python train.py --hidden_size=256 --d_shared_expert=0 --groups_per_token=2 --beta2=0.98
Below are experts of layer 9 (counted from 0) of a mixture-of-experts language model. Rows are named router (the router's row for the expert) and show model dimensions 0-255. Each number is 128 + 32 x the weight over its row's rms, rounded and kept within 0 to 255. Numbers have three digits each.
After each expert's rows: a language model's description of what the expert responds to; "gets" lists some tokens that make up at least twice as much of what it gets as of all text. This comes from a sample of Wikipedia text that the model never trained on. Tokens count by the router's weight.

# expert 7
router:119125122152107086101062134118147096169109164155164105154136143130126060064113135185101169113099155123128090167098095112161137190056087137125186171150152139153102161101110124128075077122127118138139149058112169155155113153133189116111095114152115101126074168107164119149141161160139178125123150118168123154103088123151154095111083129145188133132129115148162126094180157123163139141118201077110104126157115174071124095124119060067116161186132138142138102142128165175160139082104122144185115130228156203121127062063161122096106163168054127122143110080124084140110131142117142158103120165143142113093143133087042147062113143121107085135128108109160145126169162067126146099089130146123170023112098146121110161101132153111095128089130097152155106123137110164158141172093108
It responds to: Single digits and numbers in pipe-delimited sports and election tables, such as goal, appearance and vote counts, e.g. | 0 |, | 9 |, 88,595.
gets: " ", " 0", " 1", "1", " 5", " 6"

# expert 46
router:105145109149101120069099129119119141141153143113166118125125131163108126065136136190114107091095129134064112176089140131155187138086092116149143161131108138150127153100156136087122098083122107108153119074108141164095082134102149107124097120078085155120072146147110177158118106151168118138133115118156118146118091155121179119117082152176159137142067127109158118141151145148153118136162161104093102139142135123121122101104148062137104180211143158148116061155125235194174130087086153145156169117216131163149114088097096137122073114179061094165159126103176106116072181148155147118134102177126101092083154152087000141087115128147122093124088149142183097088147109077147135150081097132140137062090122168134137164130173145096120125064145110150119092109145122145114171157119143
It responds to: Non-initial digit pieces within multi-digit numbers in stats and tables, e.g. 7-19, 26-5, 140-2, plus count words like several, five.
gets: "5", "3", "0", "7", "2", "9"

# expert 15
router:108096129174137048104086132119172117133099138151176121133118138137154103083119143116103149094119113148089068149035160129138121151094109135132171185095108123151130149134077105146113089125146123105170129077107151146135137117139142142111107135120129125124086166129107111165114119148161141080136111171140122132083150143121149131130121142126188156141084145170148121107159181155159132129107126084084129109101064143103153056107150054097110201176111203144124058138114200175151131148065098130158151114221156190124108034054148097178143137143048139180136094129151096163107124181114147114136117154115138109109176127126098159076158100157150142138202098122122084084177131139152126142142074130121161056076115165163132123136158200093065125119126114136142108145130128123110109202097152
It responds to: Early word pieces right after an initial B, b or G in names and words, such as B-ox-er, B-as-el, B-ron-ze, b-ord-ers.
gets: "ap", "op", "ad", "if", "ok", "ab"

# expert 50
router:094175106123121077093116118112113140123181138139185126138161111124135101104109151213136173116076077143020130153112130132105123175093097118112153173141105135157080149116121133149115098101111110108118157077106148141135104138176114160105107143104109126239070174101152153139121101139144164107120129143133074114126088106101124126124112149150255150098125118099138117163135114182164099131104197130113106126113090116105126090134137023057134178194136168156099121144082152181123133138110145122182103112214127159119103087148098169127195128137068136169122085114138113113065094140155121099135119165156207178126103148067031148100112120114151125120125114116188157157151121117146133125117130098130163083090133089126164152125141124122055116112115122140142113117128127158125092142105104
It responds to: Word-initial or mid-word prefix pieces re, pre, comp, trans, sc, le, as in released, Premier, translate, Screenplay.
gets: "re", " re", "le", " comp", " sc", " pre"

# expert 54
router:112180093154101076069122099099130087131080139145178075123146108194129111105150104118110128105101083103197133168064118112169131170077111122147146170150109129151077200106144109168064153092154112111143097082128169115132112088122140142082087140132099116146114136098138124150113149140184153180143153134138147116095097191144148086129120119151171124106096105114161059142122165129152121169104181111102142125161140163143149087133119080114152161189163168146159113106098130175153156076091141086157127099218161133109122047033133136097137108174047151143121120104105121101101113152148116117116159166140166099071165150111043160117094129129083116158098120129221145143153133090106116123142094150113134057148077103162114156115219147113123112099175098159142115083114137118137113154123086
It responds to: Word-start st or St pieces as in stage, starred, Street, Stranger, plus single digits and letters inside codes and hyphenated names.
gets: " st", " St", "st", "0", "St", "b"

# expert 32
router:102152128099113068119110180075108153167131125136177158121122110148085114097151144188116158133085105166127120152131106104156106179060093119117157124129113154145118140101133187137087072090111132076131108051121146150097108158120174139078102122149081170110066160156113130146112142147168175169110123129146119165162097163094134092128098141125150114086098135139157125107153157149166086172085170084108108153144148185085159108130162052075077146144122161157116114119109195143156172117102154131187139122255176192133076052092164155127122130112046126151177119117126078116100106104137139113078133140141135120074145125086041108088096113106103096120101146115146143124139169107162116135090102134145117085085096129106126126152160141149082119095147134161130080072124126177141082151095127
It responds to: Years and day numbers in dates, especially Born and Died lines in biographical infoboxes, such as 18 in 1847, 1897, 1991.
gets: " 18", " 19", "ic", "19", " 17", "18"

# expert 3
router:130182150151088078125122118129173133149081134150184130162157136142173056098185089143111161078087108104116143129110120115132132194105107117154118153147120147139103171148120123149136135117145134137106156036131152147099146127137153155118065143127091089222101121107079112130147170071143132121119134118132127129103109077121171106126109174100228104107161108157137095073152185109169149136166158111105127130101184126100117106111132077058120187146140149124089083119112186213136143157108133103145103159209144169116125071071128162110080130135039158119144121113143100182168147127179141178129126145141196070072152118125035166079133121105071133120154089122164137104133151089155104130080121147124117022127105107112105144108160136126094107101134138154144145096131107124128141122111095
It responds to: Word-internal fragments such as m, it, ut, iz, usually after prefixes like ad, dis, p: Ad-m-ission, accom-m-odate, p-it-ched.
gets: "m", "it", " or", "ut", "ch", "av"

# expert 19
router:107150118140126064179083101106128138163212145137181118130122143130118121112139169165129125080102142072202123128107151121142143177074141143120154190142117132166107189124141125129086092104140138114151112039134153147096099118096147148112038117103105142146041169100125122160096139108143128210096121183124087140101116145117107080097105139115255132138151151129118118123147159101171142146106179081111124150110128119088143091114135068095103144150127132116105095106097230172144132099135147116150121099156171157120128076166162111157123148170012154107124099092126114137174158145153135080132147162124112079073165131080046179124128127133113106110116105126152118110155104112128137163083125198107133066097119143125160145091147160114064126108114125136139115121131075153130109156105119
It responds to: The preposition in, and also during, into, within, of, mostly before places and years, e.g. in 1981, In 1924, During the Revolution.
gets: " in", " of", " In", "In", " during", " into"

# expert 1
router:091173130161088032056073153148171146157086168121187130136159123143112136101171116177131153088105087145148121162073138120138161201079117150118144190139117126156090160070109116152136063125127132125115136055121167123109099131136137167099086141110108138176085137111120141144080170110168138108109091108133083185061113144117160072123119115121201104129116115127177094117125148108160113151075182094125102161094079146103138112116121086122112179178135156153119098175110190150135137094111129154181157093219131138114100052104160117112041136130053097145120103149123080129119155114125177153112115159128088104113143148161083126120103121146173112116132068141152107117179130107118105127121094162147146036075103124107115178106180105099131124090179086130150112150127110133131141195118152
It responds to: Raw byte pieces and diacritic letters inside non-English words, such as Greek, Cyrillic, Vietnamese, Sanskrit transliteration and rare scripts, e.g. ṣ, λόγια, Thị.
gets: "a", "á", " ", "ar", "i", "er"

# expert 33
router:105191137120097060129078106106129124147094113113148115126134109114111085110169116181152137120096148099135137172051132125148124170084133136119130144115132148179092169131143121139115071096121137108135120009118155121126115155156154047109099137116114122204067122148184104162146120108149137154116092155139125117096102120110121110122134148126197124104100135136168071107138120145226148105030156072101164150120127182096169119122129060129136182102172170129132067149107178183154115081109156141132132087199118159135119098099155135150060147174095146159143113129144119126101161137139162119118130133123115108063125142067067136080122116148167110112161127130186193135137151077099125140086134166110118075114117117156100156118167151137067139076176097164144107097146151094111169166041106
It responds to: Capital S and S-words, mostly in abbreviations and codes (U.S., DNS, GHS, ENS), plus US, State and Sons, Soundtrack.
gets: "S", " S", ".", " US", "us", " \""

# expert 31
router:101120104181134070106102101111165126149184160130199125168149129165165103074127148157132140135119140088140090141071161109159160167106113138132168167109127116167144144137097159128116155088128121104110128050117140117118107104130127063107055125128151110107083111165149081173121134120140153109176096082121112122123080107149155097130122144132213130136111129119134086104130106121103131152135154071122114175119114170123124123134150104139094185120114174120154073103113181191150144122116115152142135130217149163122129036058135130120121133141048075180145085097129094158071137135139067183127149155112162105070159142063004123054116137153131111192141093164185123163121130118113109139105108153075115052119130167156147152123196132106110130114179144122118095158152140180090129138092135
It responds to: First pieces of four-digit years such as 199, 197, 195 in dates, tables and careers, plus digits after "age" or within temperatures.
gets: " 199", " 198", " 197", " 196", " 195", " 194"

# expert 23
router:119100143102145081148087100116185125138118136117175121099104113084157122088161136134100159120094111162068138154101136109166160192091139127120148136153115139145108145146125138126118076114158095131154142093137168145109093127121195091118166127142078196183116142116122158161120151139145139170052131123155066122140102046133121113099101148125188134122132178154158087117141137152142138106113152100111108167105068172094091097146105073067142179158121159133092086117104188165149134087102165122179166132238142168135108052102149093122073142137063103160137153109152087168064197128095129148129113145116122120123150155146083053113129129142121129158139029122160096155141134090143128130098043160132155046138087098146122137128158145118069134063184124126119147128113127167103116177088108
It responds to: Mid-word fragments es, as, s, ers inside proper names and foreign words, e.g. Wesley, Gershwin, Basses-Pyrénées, Tsumi.
gets: "es", "as", "s", "ers", "ep", " sh"

# expert 44
router:173155138153134077135091111116195112132115157130137114152172134100133123070142157246096128092123086097127124176071117120161144115084132112123179168167129125145135161125115116132146082128191127096129146034097151147110136135123142074136039126146107120195059154121120094138108131106138138149146129157159165124117157113158075090122137161112175165130109082130134143108151157195128132129076171116113120102116109136095106113124095064086035167143141154111086059130116140185153132100079158115199148166232154181143121067091100132133164136133051113153137135116126066169107155148164153158174144145124131121093115141073052099097124112131134127158141088124202091113141141138114123128103099125135144063127117134121115134084130163104089127082174124172140138120100091177137128145106138
It responds to: Unit symbols, slashes, percent signs and decimal points after numbers, as in 16.3 mi, 218 km, 11/86, 32.74.
gets: "/", ".", " /", "%", " m", " km"

# expert 43
router:112120145173087099117112132145128144158143134134185110144118131105084103112131190136119151080097141107155143171126097118128146166096120118126154162124114151165086154103120146126050100109104107100118071031105146131096128171143152117103083111124103115231048141151109106168148136119168120073105122129151108116118101181171168133136154156108188116147118142138173090087123158133170125125112187150108129105161093151095153104120139125122107134151128188137118084144121130212138119167099159118146176113216144182150130047046155109115134146146119113166110120131114114135116145130175110218127119140144137112116062143102042146065133137136110120135159089118178135074151120084131157139048140103106137084096101152148080099149103130124055115077198116190142081099116104124131143178061139
It responds to: Wiki heading markers ==, ===, ====, plus word-initial S and pr/Pr pieces, e.g. Senate, primary, Print, Cyprus.
gets: " S", "==", "===", " pr", " ==", " Pr"

# expert 8
router:120112148163115079056096175086164112157200149146155129151095146139128104090133127236138163109091101104106180172131138112143107183107085116090107091094090110167114161135136138170092105109134127100145143065125127151104087097182125091108089109103122152058079165137175144161118172113154181138169101134139112126115090138186169113120119157131210097107118119113151025137142141118188130153145190111108156127103121180136101114127122113125107215119155180124103105111131188138133142149136131136135158097233143162143113131061134086124113120161070113182147094090141082136075155119160129037109147139124118085071135142064058106087149144145139110128131080141180133103144130092158134128088111147114133088113088132096146175093184137126105145102117113141131114123141159136139113177120154
It responds to: Adjective-forming suffixes like -ical, -ial, -ual, -ative, -able completing words, plus the words new, New, other, art, original.
gets: "ial", "ical", " New", "ual", " new", "mer"

# expert 25
router:091118133155131089050092187133109125133117121139181110140116143181113103091159119153115143066085126123179124146111154110160121189073142115130125138020113099174108148114106135141134068092143178120138162073100146146109100088133155197096076120129102143154076127119119198132124123067121135077100110126126089118115086116125128119109140140107213170123134115140121040126143143138226146155076202105127164171090135105140147094127141073005093149173147166124099080125118176174145105106100137154154113119217160163136137064072179077105132139150130124132154137116146104146144144131141136214142111142139089117113157130116036122100151124115131111139132093106182133123136137108123118127054119128119155106120096132133130175143153107140117116105106128142132109150126149178117073156144146
It responds to: Opening parentheses, brackets and LaTeX ^{ or _{, as in (born 1971), (2004), g·mol^{−1}; also prefixes like sub and per.
gets: " (", " per", " al", "(", " sub", "^{"

# expert 13
router:140152119117111077132097141067146126163119168150195090145123153152107117071156108195109153108109115117161147141055121136149121189090103129158130186162128133160125173108088108151050092121136125134137134052140152151101102099150134081109080133145115135232107156130106160147124112110122161066122106161143156162106104118130159111120122126125156129134156142146135082133139175140169107160145178079096155143099145176113133098143137102105123157157123182103122073121123182136166154120101134130178129081197119160115143011072137093131086137117051129179159150093149093165091158133133126097129134163136104093070144153088000137073110127143118061121145113147159134161168114101119157131070126156157133110089077117123140063090170138110105125081130109141157096088118158137141165163125118
It responds to: Word-initial M or m pieces such as Monday, Methodist, murder and Mouse, plus digits inside comma-separated numbers like attendance figures (12,543).
gets: " M", " m", "M", "m", "5", "8"

# expert 20
router:126197155165105086155111122117166135144106134131180108150132100100167086068152116132113158085078100163108105178064135114144157135089153125145176197161161121173143181103134128143058102115167138109157079041110144128104084141133160112099116140137120139122080139077153156159126128160189159142148113142163102130146092119101105098132115119141222099107145105150130065094123102132185131152108197120159106159126116148075159102103137078082096190144127140145131140101094192124134121107106165133161120101255153147137108083067139104123111105136061120142131106080143106147070093134147134181123114178171142103061137129086077116094119120103131105091123097159203119104189107098126153120117136145129193095096101185129163123108132132098115109081152094149129122098120080105152093140111088
It responds to: Word-final pieces like -en, -is, -ine, -ille in French, Japanese and other foreign names and words, e.g. Korakuen, France, Mises en.
gets: "en", "is", " dis", "s", "i", "ge"

# expert 38
router:072129156143099101112077165140159107136172136134185116112150128152084092105134148193114157120107084123082145172065124123155136111075125125126118183196139117180054153129115119149117081104174138102164094079097180113131126091153161093070071152148094116173043145113109113135123176149141141138128152117139091115096126151099159094100116132181155146107125119131138087132142125087229145154093180098122097156126130148097101124143145072117111140156124165154146098100105217158116118098095171155169107126246138191147139041106147152110066107148046112136136088126116111126109162168114123080139158167129098117105149129121000114103124118102122127128133097116155146126177140105118141147103124166137115039102115124111157164116179145120126151105173122126156122140108140142122119153120119
It responds to: Digits and digit pairs inside decimals, coordinates, times and table figures, e.g. 57.49028°E, 10:30 pm, 0.00.
gets: "2", "00", "6", "5", "1", "3"

# expert 4
router:124150123134129054072045131137161145128172134128139115124131099122114096145129128171117139104072120129140105137076115125169154146073140113161136164158121141138125156134126123122072047122136117128103110036112138136138108126157140000123083114137137079194094139072118122137155119152131149192177129132170105142123126128134150110109125117110255137116100114109141122101148132157163139151126176091098091119163132147088160119084134053098136157176126184128112079147119213157135140151099124122147120114172143162116112118058131134132144141167039102132135105131143118093194184126139136113135120120145116106086107121162068142077127128139114113130156070131190135115188144080098107120099110174094162090108061140101146142109151108121167147081122137160143100103132120222134118182091100
It responds to: Conjunctions and relative words linking clauses or list items, mostly and after a comma or noun, also but, which, while, until.
gets: " and", " which", " but", " who", " that", " until"

# expert 51
router:126101092149113066069112157138188139158103161115192087120108100169082111068151133195153188084122106106129089133077135138146165160082104114138164219123137129184126183130105119176085085118135140129145071056123163170142099142138139081111109128143083135098072149084147147170170128137135162148095133116132105149171083144134123110093116124156177144136116135168161113128142130155184122147098150115103076140138127136122108105112124086105139149188145182133134081127089238203150134113093153172162136111244124177147109047070152103093108121161063081113121137109119099176130135160158156105119108131120126114107152151086055140083136150132117111134130135125164112141169114096106107136050096112107158046111085152132139151106154102133089147088145136124151090112129121156129115138100109
It responds to: One- and two-digit numbers and +/− signs in table cells of election results, climate data and sports statistics, e.g. 18, 30.0, 11–30.
gets: " 11", " 4", " 10", " 13", " 12", " −"

# expert 41
router:118113160144143079082116127127131121142091166154151126151162154157094140086158132146149149110083124072118138184094115124153135183091082121153142195091110143161113174093156114145080107095115123101148094059127147160141099149147121078142132131133101100175045165134108111166145136109129166073141110130129113145127154130142166098138115163176188112120124108082164104093151162119193152124119196117097116160159144129126190082104092085078129180169137193093135096122102178159144156101119147136150115128201141186151110084131125119139139115133030113150143149096102113127106090149147156146102106188110163125077148142089002120077114156112152128105104092122180139079141130135156100157088142187102148057089104146122152062098161130146066137086156105156137103164076170160126134136048104
It responds to: Line breaks closing markdown table header or data rows, plus verb stems like exp, add, describ, clud, mov before suffixes.
gets: "\n", "erv", " exp", " add", " mov", " rem"

# expert 17
router:091197128129097063141113153126205139175139147118183137126105139107112105079154116159111145133122082149128063172089129100109133174096132106112128170111116114179090144144128118130119085118124149105127157041111153130095120069154132124128133144137111085193053138059115143156134125124128152122181133160122153135098160138140150109116093142163255100145080103138170131118116074139176103151169174118105161157103128167091105098129113099085120180175144147121159095106099215178142133151122126127120100105186147169166091056090134138138125140132000083142135115100121098156156060149162155079125129179113129136106130152038090125101150112140127115108131124140175174117166140127137128131099068161131157094135113129108106059135161154110119137070134135139140108158134152155130134151128153
It responds to: Word-initial or mid-word pieces t, m, et, ent, cont, ret, as in test, Letters, retired, entertainment, Olympics.
gets: " t", "et", " m", " T", " ent", "est"

# expert 6
router:102144128136074066070115124161131152192098126144179155109094162060112114117140118174120156096096129114162135163156132127179129202071154120106162160120132148150085147106107107134095146115128078122148098069133137156135094147096129116098126127151128110111034146118096094150114135111184158184144132155136126121133150141146142104130130171172238135137102096162132091082123143150155133154136139085116151127108111125089124083123093096085152131131100180137139114126090169226167158099112150136131104112240113206167129065041136148135141127143056172135147062099138106130107065157156127134105143151116101103089185131047088139084114143138114143128141140122196152188152131092114127142150152191104113029104133131143145133122149100116089111099105148150144084103164124128138140125151106
It responds to: Mid-word pieces ending in a consonant cluster like ort, port, ast, ert, cept inside words such as transported, infrastructure, Alert, plus List.
gets: "ort", "port", "ast", "ist", "ert", "ot"

# expert 2
router:104145126144066071072108106086111166150200147109135106110138128120124117081127170178089221154111149142135093161105099125132142148086124112102166161172117092157104158168139109166098115129100186152094095066132131172087112170141155111121092121121148131233101162128112066163122110110146158134122108157106088131134118124115122104090115126200205137151134126128121092105145133127162106113151211109116121155136111143131135093116157064129118158162112157153121070085085208116138151127099125120145110107255133171139101061081158117140082117155034147135119128090111084143130142151115098129110129186117117097075152143101091155063106147108152145127137094120176147145173147082107133158118097182139145069088126149151130158122149084089103124068093110116133107073138131143150091147105123
It responds to: Mid-word syllable pieces inside foreign personal and place names, often Japanese, Indian, Italian or Slavic, such as Ban-er-jee, Okam-ot-o, Partiz-an.
gets: "ar", "l", "er", "in", " R", "ot"

# expert 56
router:149165118140101087154091158156133152137111137136201104105144116134156115088149136170092151087089112125101144172126138110183156144113114100141177163140138092163133132142074135143120063102178109124134114106105166123083122125112160053117116130147096138150107141091118150159118117166131129172081132137148106142119136072137154108086115158147255183113078144099140093098155161130157122134078171116115122178108134133138108092122111090077139157166155170130135133102100197196181145106101142129183125115208154150138115075067128104101045137152045114152125097085121074142094142129143125168113115176147100111114131136106080114099122126127098135122124036130143120157183161061161144122132124147146151035096099140141136097136105136127109121079177137133102105129123138202129116171100105
It responds to: Plural noun suffixes like -s, -es, -ions, -ents, -ings ending words before were or of, plus they and people.
gets: "s", "es", "ers", "ions", "ings", "ations"

# expert 18
router:121190133146072109080100157112149113126156143134193091128138114141114095115145171215124189104100095133164089193070168096173120171087124109110141191162098152176110149111133097116071092124159139106112135091135125118097140139113157078111176114123097129128076139088145058149122152151136120128130134122127151112126140091132124120151150127176230141117094098132161121150085181130189122129088183077104101118114144151111114073121189098086081169189126174127116117152137145177133140086127137149187100106203111171137116111131167133118086126141028150162158139079152094183120135161156144182126125166132125135036138145085078135116100134140124122132145133113139148056146092134121109141050144127117110067118125130141130172088131195143087120087118130116141076123139151046152087158098136
It responds to: The word as, plus word-final pieces like one, ide, ace, ome, ive completing words such as None, side, Worldwide, drive, someone.
gets: " as", "one", "ace", " one", "ide", "ase"

# expert 10
router:147144143134092071088102169091098095184118146116187105143127110122102096054145133111135147129077128068149070162138133106136144191081096124165158156084124134166078135159120108148092068125194088076133098083109148142105103098111168068110144108097104108194083157115087153164120155148136153143123088116120152097103130121137181119123119154182178150158085139147153144097158162125145124146112171120105113120144127136139114109111110068082095175159125201113140083075130183154175130097118149100161152097241182168134088046117155109140069147163058169122153113126146107155107070175123139100140125164111109098119143166086114121102127138132117123129127055190175095100189142117111136146087154174105179080122072143125150107112153169138122110085175146167151159097121112116126094190126118
It responds to: Capital B starting names and words, plus b-containing pieces inside words, e.g. Berlin, Biffle, neighborhood, Azerbaijan, often in tables.
gets: " B", "b", "B", "ib", "ub", "ob"

# expert 62
router:123181121126057086077044136107166133175074125129198113126141121169117116108161167174144168114110119109102108162128132141094187155083106130126161128092131134164083156089157090163107130119152130136149146045132153126104127134131100105131053142136140124149063148097137098137133108087153155161075120095125159140117110110112134093141159117108207136100101097164171031069117182146125140149112184133135143176128069180089139108132130045098123149157158160153159095107118138180159123108121156108138142133221172168113122067092099100108075144169092103127107141074129080145116147128184131130115126170140103162100133146109058098096143164127105080136133042143186123191152139103129132128131163157148110046104111147174176160120150172103103116076126138147146129097111127187109114128128133
It responds to: Capital pronoun I and single capitals like U, X in titles, plus apostrophes, é and exclamation marks, as in That I Love Her.
gets: " I", " U", "I", "'", "é", " X"

# expert 9
router:122154129163120065053086153129153110168151156155199113149158134144122117071140136195107151109076117127091095179105114116168155151102131118120163154137133162156118140118098118141082043117174148142147090059124173110103146132168144111128131126137108103106076160113106107133138111103173159046117113108134135141142143126130167077133107137128233117115115106138149062110131191153195146133083148106094163151133095154125137103129125070114132170157128123132147118077113227174145124133104132127186134111177119139148136108078166118132110116156073126157154078079135077130045102173129150117144120186124141102113128144077000149058126133144116102124145080150164153106173162098114119158108125170113120127117072125124134149099168146108101143058131138143173117128135138203129110163101137
It responds to: Determiners and possessives opening a noun phrase, mostly the, also its, their, this, such, often after of, commas or periods.
gets: " the", " The", "The", " its", "'s", " their"

# expert 22
router:122128122164100047052125113155116148149151133122192111136113147090152087056132129226090135104102153130066106159098128105167154168090091135090126122161119144121120179098101137128066102109179111122125111077109144134136123107153143143096090121124127149109074168116128080139128134129119137194154153135161120113125092174128158135124155135086208128131076110140170057111119143119156104135128195103119118107128146182103109112136134089079092160126174197092128087097097208193132119155101155117165149117218134147128119057073163142149077119153083139141118098140125128145093089150128172154153134133146119079055155143065051163083099144132126101141169135130191116126161112134125128132130097138144161101090116134167111194094150136084089135101076122136134148118146154232114101160134145
It responds to: Adjectives and ordinal pieces before sports or career nouns: first, second, fourth down, high school, football, public, main, college.
gets: "th", " first", " second", " high", " public", " football"

# expert 58
router:113161131130078062140125165110167148136156153152160103105143141124136110112173147095135148089077152170081101167076120114147162164077130111100132166150111145186112143141119130131124103100151148115137127054118155123123147122148084073124118142142119143177057143129106085134134143126148112092105091121132120152097163135141128111121117151144187151126099128140171112173141177132139104152060196090085139130180098158090124089108168066031132096161143165110149100102119145167168131077117154118182111096190150186148121043044155110170094135129089101148142187097132090142193095142150178134140127173119157058083169132127009200098109137137120115113151098136184135126165136119144139128095149154135125092114091123129166047118147180131135140109146100122144088143108118222128126148113107
It responds to: Word-initial H, h or f pieces starting nouns like history, hill, homers, hits, fighter, hosting; also prime marks in coordinates.
gets: " H", " f", " h", "H", "′", "f"

# expert 37
router:129174131170119036036096161080131116150194132134186116170152146141146118087146111158103190079100106094092106165076114109146149156101115105148125173165102130135108156135127125156112112093158158088137123041134163145135109104101154129107076138138088176132041126124120054189143115115151144141131104174132144128105142130129148119129086141137160181091090143134146128134127119129159108172133179117123131149151145159115147137124114100103122151146134135108148073117111215145155144128082128151140114075255133165145111086050139148123029149177052128149168121120150130146167154121136135188145130146162122111084196132103082136074137157098124074139124094142140110124151100120113108126113119132125138079093120151146132172114183100112051133081072118111139093107086123136143123177095133
It responds to: Word-final suffixes such as -ian, -an, -ish, -ese in nationality adjectives and South Asian names, e.g. Canadian, Syrian, Indian, Kumar.
gets: "ian", "an", "i", "h", "ish", "ic"

# expert 48
router:159129108132112091074110139142147167165108137166181114148121135152136084055122120193125126105091117070096112156067116114129132201073123122138157178137136109135113158113112128129114122106153118097148142050132140134126103132155116151083111133144132107205096147100121095152099125116128113068097117126184073143120062108150152086156101136105172166110083150151166109051132144119147099130097134094127097142167117116090142091140103052088120138174151177118167105115148247202162102138102154145144097091217141163126135073077147114173095117136101134188156106114155078156159155137168143081134126119126167120117117155080088121094135148146110121154143122161197120111178135138137122163102114188126160084121099185124145113107225099102091121067196116180110133098140131111106095172103121
It responds to: Capitalized opening syllables of personal and place names, like Al, Sh, Am, Ed, Pat, Har, as in Patrick, Edinburgh, Sahara.
gets: " Al", " Sh", "h", " am", " Am", "ar"

# expert 49
router:076165131143060069159074136112117129152166148123154111129165121117101128087136111186090128113096135105143148153104116093125120140094108113131147156189110116092115174130138124121113100097125105118127058046108167120151120124134190132132027127128108117146053147082147138169149138163163133184110118145132146135111047155110144134091115128117245164103147135092173108160141122160181125126022185121128122118177075122110148080118127136119109188154146159128106113122113180196123156103123124142151155112245136191140142065116139104161053133152061128119150143078132093125130145147151151140109109137123174118103127138076049118103130128132118136170101057146148137127125108070104115140121138165135135071122095127151168181095102107128146146065113121125144144095138098165128090136093127
It responds to: Mid-word r and i pieces and abstract-noun suffixes like -ment, -ation, -ism, -ology, e.g. Herrera, aground, solidarity, development.
gets: "r", "i", "ment", "ation", " contr", "hip"

# expert 53
router:112180133193087090077095120111150116163109148131166133130140126175112135098125149128122155091085083112114102181085128134164161157066151121127151179120128135136122146105119128134116116089110125110165110062114141127124102148108142045131067126107139153234058151111109152178112118080150170050155104101139200150094121129110112119126112158125151121140111114123122082072119141125159113139074163129106133130155124144105120130115142082077094171134137159128147067066092176188140129143127145127175080135197157171127108123074138111125069144174048144150135132135130101109079125141171153138131126172107128106111173148055037151117121113131106133148125117104194144146157114106118131147086102191110155038106138123139166169114121167110144162114091109135114128176153058213119147201082118
It responds to: Single capital letters inside acronyms and call signs after other capitals, e.g. ZDF, ESPN, KPAX, FIFA, UDC.
gets: "C", "A", "T", "F", "N", "D"

# expert 28
router:139187170176101071125084154095128142147078143109161141142160119098145092108166124205092128126091154135114119170091164125170129215093108104121158139110106145159090169135107105175041092108113153146116155062127165142123112137178145158105070135142101102127030141110128133150141111142130103183099139122142093117105128080123120118102135124136155116133143118165159143103140183133144132129116201090103151125104139113120122104097127069087122183167119158120110091110117146187162140100110117149140144109219146159127127050062171125139116132154067119124112153094128074141121044146111120207154119167134126112095105140074011136082117124131110092099123102154186162103164124096123144129124148128110167057094097158194117131083142180118134144089192115151140075132136126172121150163104119
It responds to: Space-preceded digits starting numbers in tables, scores, stats and lists, e.g. 1,634, 0 goals, 3-1, Day 2.
gets: " 1", " 3", " 4", " 2", " 0", " 5"

# expert 39
router:132144141136101080040106130077146124122153137108163111157111088191156109088161140201094197116076094070138140180082103126156147176078122117117143182148153107166081154111107109145088091099163141149082157071113144111122122180160133093084085121133097160139072170122143133131107164054137148144108101159134099108148086128146136117143109155138215149129091125129162096149121162111152133139110168081111117133158140150096135105122114066064144138190137181160110128146114210141156130124099171116166109099203158120126128111093108115118108139093060135159138090101127081111148101149117153133128103155131123100102149155047018118102107134142142093118151062140194090103182124111100132149096107111107145103069095156140160166069204134124103131095170146128147111153135149162118143132097186
It responds to: Words after as, was, is, became, such as the article a, nationality adjectives (French, British, German), former, de and Le.
gets: " a", " de", " Le", " so", " the", "ish"

# expert 21
router:095072145146080096102083136116151114118092128134194110096123125137129155102157142167122160112087163110140148210113092143153158198100100141099118159127095116146106147117118141147145078090143120124149109059128134152123118168135168076082093131157116095192085176089133126178087170113165115096162132140185092106102103096118161110115106135145232144082116157155141108124116153108178145132077155098112107180140134145098152092126152099075138174099118178134143089105075173139115152142135142109185162110207134131146151076049112141130088158121007105175127119111138103123168080108171185125147116164123136141098140101099090120076128117179147145153155096079178097129141137093136125125100115115126143042120092157100142128135245172142110100089131145185133136109159154131099151128121123
It responds to: Stem pieces after con, re, pro, pre, ex, such as con-cl-usive, pro-gr-ess, pre-l-ate, and Sup-er League.
gets: "ed", "l", "f", "ceed", "ced", "per"

# expert 34
router:102096124126142052096103123067117134138114136102186143124143132120107105079121163143096162154121126110148095149110128125162125206090132127155139178163120141149120137149153128131075150109123108098175118054112146117101126129124159031129139139127107123236089169087120124158151119161158150197066134138171154135140127121132157115149125122117211159139089164181149138161152126142159136133061165109078120192105148135098140088121104077084101165137137188137096086084116206162166107124088158101162147106200146165133096065043120122108133133135068104134121102096168089162095113133169120187154084155110148145081126123060003146093105127128092109156093111130147115133164125129106143133059114159164120068086111137145152192129116150139095136109120122153146107111132109144133128127098117
It responds to: Past participles and verbs after was or a subject, such as released, played, served, located, and suffixes ed, ated, ing.
gets: "ed", "ated", "ing", " released", " played", "ted"

# expert 29
router:110189111176101077089103143151122117186158133129194150135127112099173116038140160147115127101093147144142140155061147108126109177084134124125123112105118138187119123154084124171121101126137132106163119094117169101100119118126166089100094087152087138220058157104085087163121125137151131106164123142150105132132128128139133099142117128146188164124109120142181091094123135137137102166109169132118150162116140127097161100096121075102127225174145186125133100124097214179152148140128142130175136099214131131104114071149144097145070154172035142135141122125128088110099139186135149154132128103129135153105098135065000117107102091144094106153134078097175137115148116116143122125104076139119157062130104113104130140080162161096098138097149113131098098143154123222150139142091125
It responds to: Line breaks ending an infobox, list or heading line before a bullet item or section, e.g. after names, fields, or "See also".
gets: "\n", "ish", "iet", "eat", "ull", "ft"